config.yaml
balance_loss: 0.00766
n_head: 3
positions: "rope"
attn_scale: 0.0884
tie_embeddings: false
init_std_qkv: 0.0248
init_std_o: 0.0
beta1: 0.95
grad_clip: 0.5
final_lr_fraction: 0.03
batch_tokens: 262144
seq_len: 1024
dataset: "wikipedia_en"
Below are experts of layer 5 (counted from 0) of a mixture-of-experts language model. Rows are named router (the router's row for the expert) and show model dimensions 192-287. Each number is 128 + 32 x the weight over its row's rms, rounded and kept within 0 to 255. Numbers have three digits each.
Before each expert's rows: a language model's description of what the expert responds to; "mostly gets" lists some tokens that are sent to it at least half of the time. This comes from a sample of Wikipedia text that the model never trained on.

# expert 28
What it handles: East Asian name pieces
mostly gets: " Shin", " Hong", " Yu", " Kok", " Yok", "iang"
router:102067137137156131099133113142128163145166161150069157172163123155152165114096078183139145108118140152131150135115098172077134088000156151153111161127145107142125136143141146129181179113055099141081175084157154118148138191198094134114162170128078117125100177108126099101115150149184128094

# expert 32
What it handles: Conjunctions and relatives
mostly gets: " and", " which", " but", " where", " or", " although"
router:112095145123175089093110073141119181142162151187048139164162112126140122069104115188131155119091156172146125125179173163090123093103139091127110140138157112099122115150145147137132162106091179159101159083186159119119167141163125105109111202165134085151112131101098123152106165185126159132

# expert 24
What it handles: Music and film words
mostly gets: " song", " film", " album", " songs", " comedy", " drama"
router:147102135119176101105130148131170150136167148160093105132135141125141176095102070169164157128089172172147124123134122146093163106047173104107114137142169122103099085191170165174163132111091095166128137069191137155147145147158107081097147193148143080131096169119099139103125145143151120144

# expert 22
What it handles: Section headings, field colons
mostly gets: "==See", "==S", "==C", "===C", " by:", " Label:"
router:096099144163167110114110155125117186141127131149074123144155108152122208117104070134188168133097127162139246133155137136094131125062144088132106174161181103075136112130158151167194144090077119122112127145183134118172142104112078093107113183162111090147101135137098114136087144165174146094

# expert 21
What it handles: Vehicle and model designations
mostly gets: " Rally", " helic", " GT", " Marine", " Atl", " aircraft"
router:128112172130188114077083155157132160160149160162082157134149137111105168134087126182137179107111168155148215126154130142091146096065144109107086167123137095118124098170149134177167121151123105199102145077159166177181126127145090106085094181144157124165105179124101095114108156175161109084

# expert 6
What it handles: Officeholder infobox markup
mostly gets: "Member", " Votes", " Distinguished", " Vice", " vice", " Deputy"
router:142077156142140090104130140119150135198161164184082124152171135134101173112124153123145146109108127196122221135171118148113138091043142113116080180130206102074127112169135164180162187135116137138131150091158120105146141112157127086132127206137141139162070125115096090101103159151180155144

# expert 47
What it handles: Prepositions before phrases
mostly gets: " for", " alongside", " regarding", " by", " during", " involving"
router:137089134145145102123140091136147157168171181180089146137169113155141182097113095179181145085075147165161147096183182156096156099086148106113120151150177095118084111158129155181184141107101125145107143098201170133162162159159097118132117192155118076126100154081102116157113179154144135120

# expert 2
What it handles: Foreign word pieces, table pipes
mostly gets: "й", "ν", "ń", "с", "ي", "ns"
router:114077134136167112084171101130153172145179171180086170174206158133140163114156073148134189085124161146148156124186080148118078065045143127112126175115142091093093093175127147144207194121097142143122153108181138084141140161146119129116149187130106113121112135128094094092109178135143149124

# expert 17
What it handles: Place-name pieces
mostly gets: " MPC", " Lemmon", " Revival", " Aven", " Bridge", " mi"
router:127096139120153090126141159156138142157181156147105134174125136120090152107124115162133141109107136165154225134190131143109147052023168109116094164121125090108133105163136129165202203103069130189153160098180146106164146143140144066126144186196137125154066174081100137129098178173171138118

# expert 37
What it handles: Chemistry and taxonomy terms
mostly gets: " Animalia", " memb", "rogen", " protein", " nucle", "cular"
router:090138187138158127103093103144124176147142130172142172102130145168136128091107136173161168079131110234145161115160115167101136051040197087126094144148188081121130085183120144132128139103087131155112167131148154156184154158135134094118101203119119154166097127080104135088113140132149095110

# expert 10
What it handles: Numbers in tables, dates
mostly gets: " (18", " 28", " 16", " (17", " 22", " 21"
router:116138114116215099083149104155156155148188133138048151191151151143143157083104112177155158080113160183142219136154167131095123081059146114090066130146168109091110095145135130160200152116111138156120167067193161125168145173177123109116111158159138087120111157107114089107142152163175110114

# expert 46
What it handles: Sentence-final periods
mostly gets: "ers.", "\".", "es.", "y.", "s.", "ing."
router:107142137100147100092099126126164137163136170151053167167149140144160179081146146141141162067143163193171153110139153120085157098115173116103108153139114091108111118153139138155138142067088151181093183077210196110188129180170100117100092147153121090141095144115110080111131206173186136154

# expert 9
What it handles: Mid-word name pieces
mostly gets: "istical", " York", " chart", "ic", "ronic", "ricane"
router:098082145126188123126101126150151105153168138130092157163115069146127143089146074175139137038118131138155156130155139119084155105041134114118149177136195112113122107117129157145182145100110137186095185115152168144197135140162125124085122200142102121140123144132095110126104173166152147146

# expert 27
What it handles: Mid-word letter pieces
mostly gets: "nal", "ative", "elin", "bra", "ario", "bre"
router:077112179158210120147112107157134096119145199153068124148126134168130129094113084162123157045150122188122098096166143146087141102021131116147136145121186085108108107139116139138159146080091172116121143102168149105145111172198141125117124208169109113144112125122114117133104167124138168131

# expert 30
What it handles: Foreign personal names
mostly gets: " Ž", " GK", " UTC+", " Ivan", " Aleks", " CM"
router:122091093163189122084151120122137128154098143129091189171152144144124184111106138183165184140117131139163169122182135145141106100022186115152120184130158120128106105178150108150188137073104088146116137091182164116155135147150089125102125172106142082155105102105110128126102163181190133137

# expert 38
What it handles: As, become, infobox labels
mostly gets: " becoming", " Position:", " Starring:", " Height:", " (Gls)", " become"
router:140095155136212132102110063127132135138198130170056147129152127157149148124114134134174163115090189181134179130142134150077156112073166095130082157155188134152099101149138135154152150121080138124106131104156170168143173149176043128132124195118086088128101149151134137158125146190177159131

# expert 40
What it handles: Commas after names
mostly gets: "ist,", "),", "son,", "ler,", "man,", "ar,"
router:127108137150222116079098117138128151148175117153073143160146134168142188079121092155174144092098138226148181111171144142092143058098147087125114160105189120102107100160159141129192145111087168156112163085173144104141143164151109123104118155142103081129105142118096128125086150156140141102

# expert 13
What it handles: Predicates after be
mostly gets: " success", " due", " fact", " well", " available", " occas"
router:134119137122181094137135121125135165174157161176086135153119135141165142111088134164183152061103143169145119131184120130120120106067178095081118132142175145082093143116115149138153177084140151145080150081162166152175140134130115103110112174136117072117066106124096106125115152135111145136

# expert 7
What it handles: Auxiliary and copula verbs
mostly gets: " have", " has", " been", " had", " having", " was"
router:119074138136203097100118064180160185127172141142097130177170124156153118098130099189138143122111130186157145097168124141088142074090150106106111171161152122112110095148158174130190180086078121126100144070153155125152148157158082118088124144167131066141096135110109089130106167151154153126

# expert 41
What it handles: Verb forms in prose
mostly gets: " wrote", "izing", " taking", " provide", " create", " continued"
router:132111138133182128122134084132150153161132158142108135162130152137183149119102130183144144046071120156156123104173136162124146076099128080087123106090158124092104094126131133168169163107128177150074140071163160122164125190143096108084144169142116080087118118132106124144110169136121103125

# expert 0
What it handles: Mid-word fragments
mostly gets: "rans", "ibl", "rist", "cont", "ugg", "hab"
router:130103137114166132114116109113144105166140154134089139134126098087137114117061140173113138066123111173138126116123172157109166100000126101119104132127151118072116118155108135176168145124120136134092165082180152128137144155151084119085113164159103103160092128138093129116080142146119158093

# expert 19
What it handles: Table pipes, goal minutes
mostly gets: " 3–0;", "',", " 1–1;", " 2–2;", " 0–0;", " 3–1;"
router:118121102139179120091147108156136143158154126141080176145189143177135150089125110157153159069117147214178185139131143139135147092050157112087111185147146134093115091125177145163187157092081118139118145069157190112147134157159106124106133184160136071151118116100121084106141188159158138146

# expert 8
What it handles: Foreign name fragments
mostly gets: " Commun", "ativ", "angel", "raph", " Emer", " commun"
router:117132166143146129102112112156144122134138136167092133167149158116195153077121127197147144077076111125134109123141126152109134113000169102134111157175161136086118106152151155136205120091116168140126157111155177095178143178171093181101147178146109142112110130107115123098107189111109149119

# expert 31
What it handles: Compound-word pieces
mostly gets: " back", " stud", " bomb", " Arthropoda", "-and", " +"
router:160103167098179116110125104101120136132199138155050131130135146148139152115132100145127150055115111175180145140149161173100162099036120109104112134098144140095176110149105143159178139135137125139159131093192142141151129113156103161098115192133131130135122136137111105142096160175131145072

# expert 1
What it handles: Table cell contents
mostly gets: " You\"", " Me\"", " TBD"
router:159116124124209114069085107150135149137158150173066119116179142150121164099127131182137167068120145198171159141147137147084192079059145124101103167109155121089109093142134124153177150080073163128109171074167160148163139184155104110095167197173117091156111129105110084104116181160181141134

# expert 20
What it handles: Digits and decimals
mostly gets: "0%", "8%", "7%", "5%", "2%", "1%"
router:148135150120209118112153127167123166145180152156073157149185138154115192114102124148167152065140128215180175141167151137123137075061140096111086143150149131090096103125143140153165142090107157141104157068164152127166136166177128123118137154145142104122102154104074100118114152180146125111

# expert 5
What it handles: Article openings, naming words
mostly gets: " called", " titled", " renamed", " 0–2", " 0–1", " entitled"
router:159126121126206110095094113153126134139148133161056143140177142155134166099102128171140161096115134206157165132151133133069178102060149108088092148099140078078109111150132127175173128097088163153115160097173179150161154178160105136097136209150103093158119132093093094116111173173169149130

# expert 18
What it handles: Country and place names
mostly gets: " Germany", " California", " France", " Australia", " India", " Italy"
router:112083133123184135085138131151144151140150157183050117165160155135133171077141087175156152103100140147133192127160106138110117104055174093103105148131153101094139112121152165177203169104093168150120162109207141123174161157183105079124133195163138110134086143101075103094110168138187139121

# expert 42
What it handles: Demographic and geographic data
mostly gets: "°N", " zone:", "Species", " Binomial", " (DST):", " Census"
router:121081120117162095163148066135146180169139154205081136128106073155129178056093082130170146121114145197189210097185138147101081096056168084103115134148158120131108124168129140150153121100117137162103148107178143124208165163145117084148140155160084084108140154101085147126134141179157136112

# expert 3
What it handles: Personal name pieces
mostly gets: " McC", " von", " Mc", " McK", " O'", " Schm"
router:124086156137190116082119144158159114138156160154078191149208161130095164084144090199165135124097132150133181119151130166104147089000151111152113193131138105085111122118152145164168116121126096149092144091141145089148149167149108134108139173143126082138077148081115135122104178152146113136

# expert 25
What it handles: Abstract noun suffixes
mostly gets: "ization", "ations", "ration", " development", "ulation", "ability"
router:103104145148182107137127129122144155151141186169076127132151091143163144102123106158152183031067133185170119113193103146110137089083140077102116128094169100092119090158147135169163127099111196151108116092158175122183153161139093114086154188164111101111123104125099093107136148138130101117

# expert 16
What it handles: Possessives and articles
mostly gets: " his", " its", " their", " her", "'s", " His"
router:123076154168241110110111070154155176151151112171105149187168117183113167105088093153170153101121135185158145125164119143099150084100184119085102164157155101087087097143176153144185144088111121145079133058188154102129137148193103090071110186157150119139103145098104081128123143176158110121

# expert 12
What it handles: Common concrete nouns
mostly gets: " land", " water", " public", " space", " police", " air"
router:133090143115206108111145140155119156145159128190057132170129136127156118111067116173150144040098149160139156128148109130104133094060153082079105148130132102106116107180143144186160161104085125179108155073206130147169132147136130075091135212164118085095110144131116104078130146176122119116

# expert 15
What it handles: Quantifiers and determiners
mostly gets: " many", " three", " several", " two", " these", " more"
router:127067137098215086117099084119147188139157129160084145185145113152165139091110126143173135083126159165149169113164147137122128091084140092083097141174171120129078103163146179163164175102112175138092154069209147137137145160184103144119134184168128096159108158142105091167117159144111155133

# expert 44
What it handles: Years
mostly gets: " 2019", " (198", " 1960", " 1996", " 2012,", " 2014,"
router:126125121134216103095112134127135154150172150170057158163189154144139188110083131127196173077121127194142196135162127136083147078093158100106111167154167113083121083128141138179143172101075162154106141091184153122155136176192104118106144152161130102133111142111095098117117162135166166116

# expert 14
What it handles: Narrative function words
mostly gets: " you", " things", " goes", " feel", " come", " say"
router:130075128139182125090159080138129138141158123168080136140152135133140129082119153188138143078107179224168147109180150148089131081058180119082085139152135129085097135134141129141163169125109134142082150087181177148159161158121096092096137181151145087131102129142092110129133161182152124095

# expert 33
What it handles: Country and code abbreviations
mostly gets: " ENG", "SA", " GER", " JPN", " SUI", "IS"
router:128104115127193118097111126130123165162188141155053132175178137137099208099123085186185173116130129145152207125163112124081101098065154104114107140119159096114115117134179134158186167094108128144116124078169161129159122138186122143135143187142148106134115127111093100113131175162176151129

# expert 29
What it handles: Years in table rows
mostly gets: ")\"", " Nominated", "}$", " Safe", " round)", " 7."
router:129107124124200096056066108136133149137141157173057125122185140143114164105106130180146166074112155200162157135152124137080200075058153117088110164107151123102110097138140123133150162087087185139110170092154161137169129171175118111091163181168127095163112127105130094123106184145171140141

# expert 4
What it handles: Word-initial verb prefixes
mostly gets: " rem", " sh", " rel", " dis", " re", " cont"
router:119065138158167101102137094148131155156160130160092118126126142157111108115104129182148172115114163152148225126159163158132144112000171089115080144166165122102121106171136167159172170120100122164123144089154144096150138163112106093120112182161112108131111142116098097134083164160165084116

# expert 43
What it handles: Role and institution nouns
mostly gets: " politician", " Minister", " President", " president", " company", " son"
router:146084152158186119093126118114133134149136173191047109143127128154158164107124116144157168067063131155140129114161121124098134099080173085086101143110169091119108118131135139190167146098070163155138155088207152131151149143163107133105113199155130114146107120124109135111127170156120135122

# expert 26
What it handles: Line breaks, since/until
mostly gets: " Since", " since", "Since", " until", " 2:", " commemor"
router:122148158134144095092119090178114115150170155135069137130171125126145122101053129138129143099093134162142198122097153150067176088004149098080091170148135077059132082154168129189155157095113115153109120087161167107185147176153069090062084135180096090167098154107087106137088152156168131102

# expert 45
What it handles: Sports vocabulary
mostly gets: " football", " basketball", " league", " baseball", " tournament", " playoff"
router:110040128150215123109136092133178176164125147175036155128162096196120133111094121165203190103101153185179200089138135119111125138065148100123109124138160131138121124144168125151137143111106115121089143098136188172189152166177106136108085169135141126118123149129101119096105166171123165106

# expert 23
What it handles: Opening brackets and quotes
mostly gets: " \"S", " \"C", " \"T", " \"The", " \"A", " \"M"
router:121086135138188108094100092139153165144180112147072151173134139151119159097075105145172142112111176185163199102184162135092130097072144083104100137147179100065123089159128129150215153070089159160116144089179129121140164162143113105109104185145131062152094155119107141121102156167157132135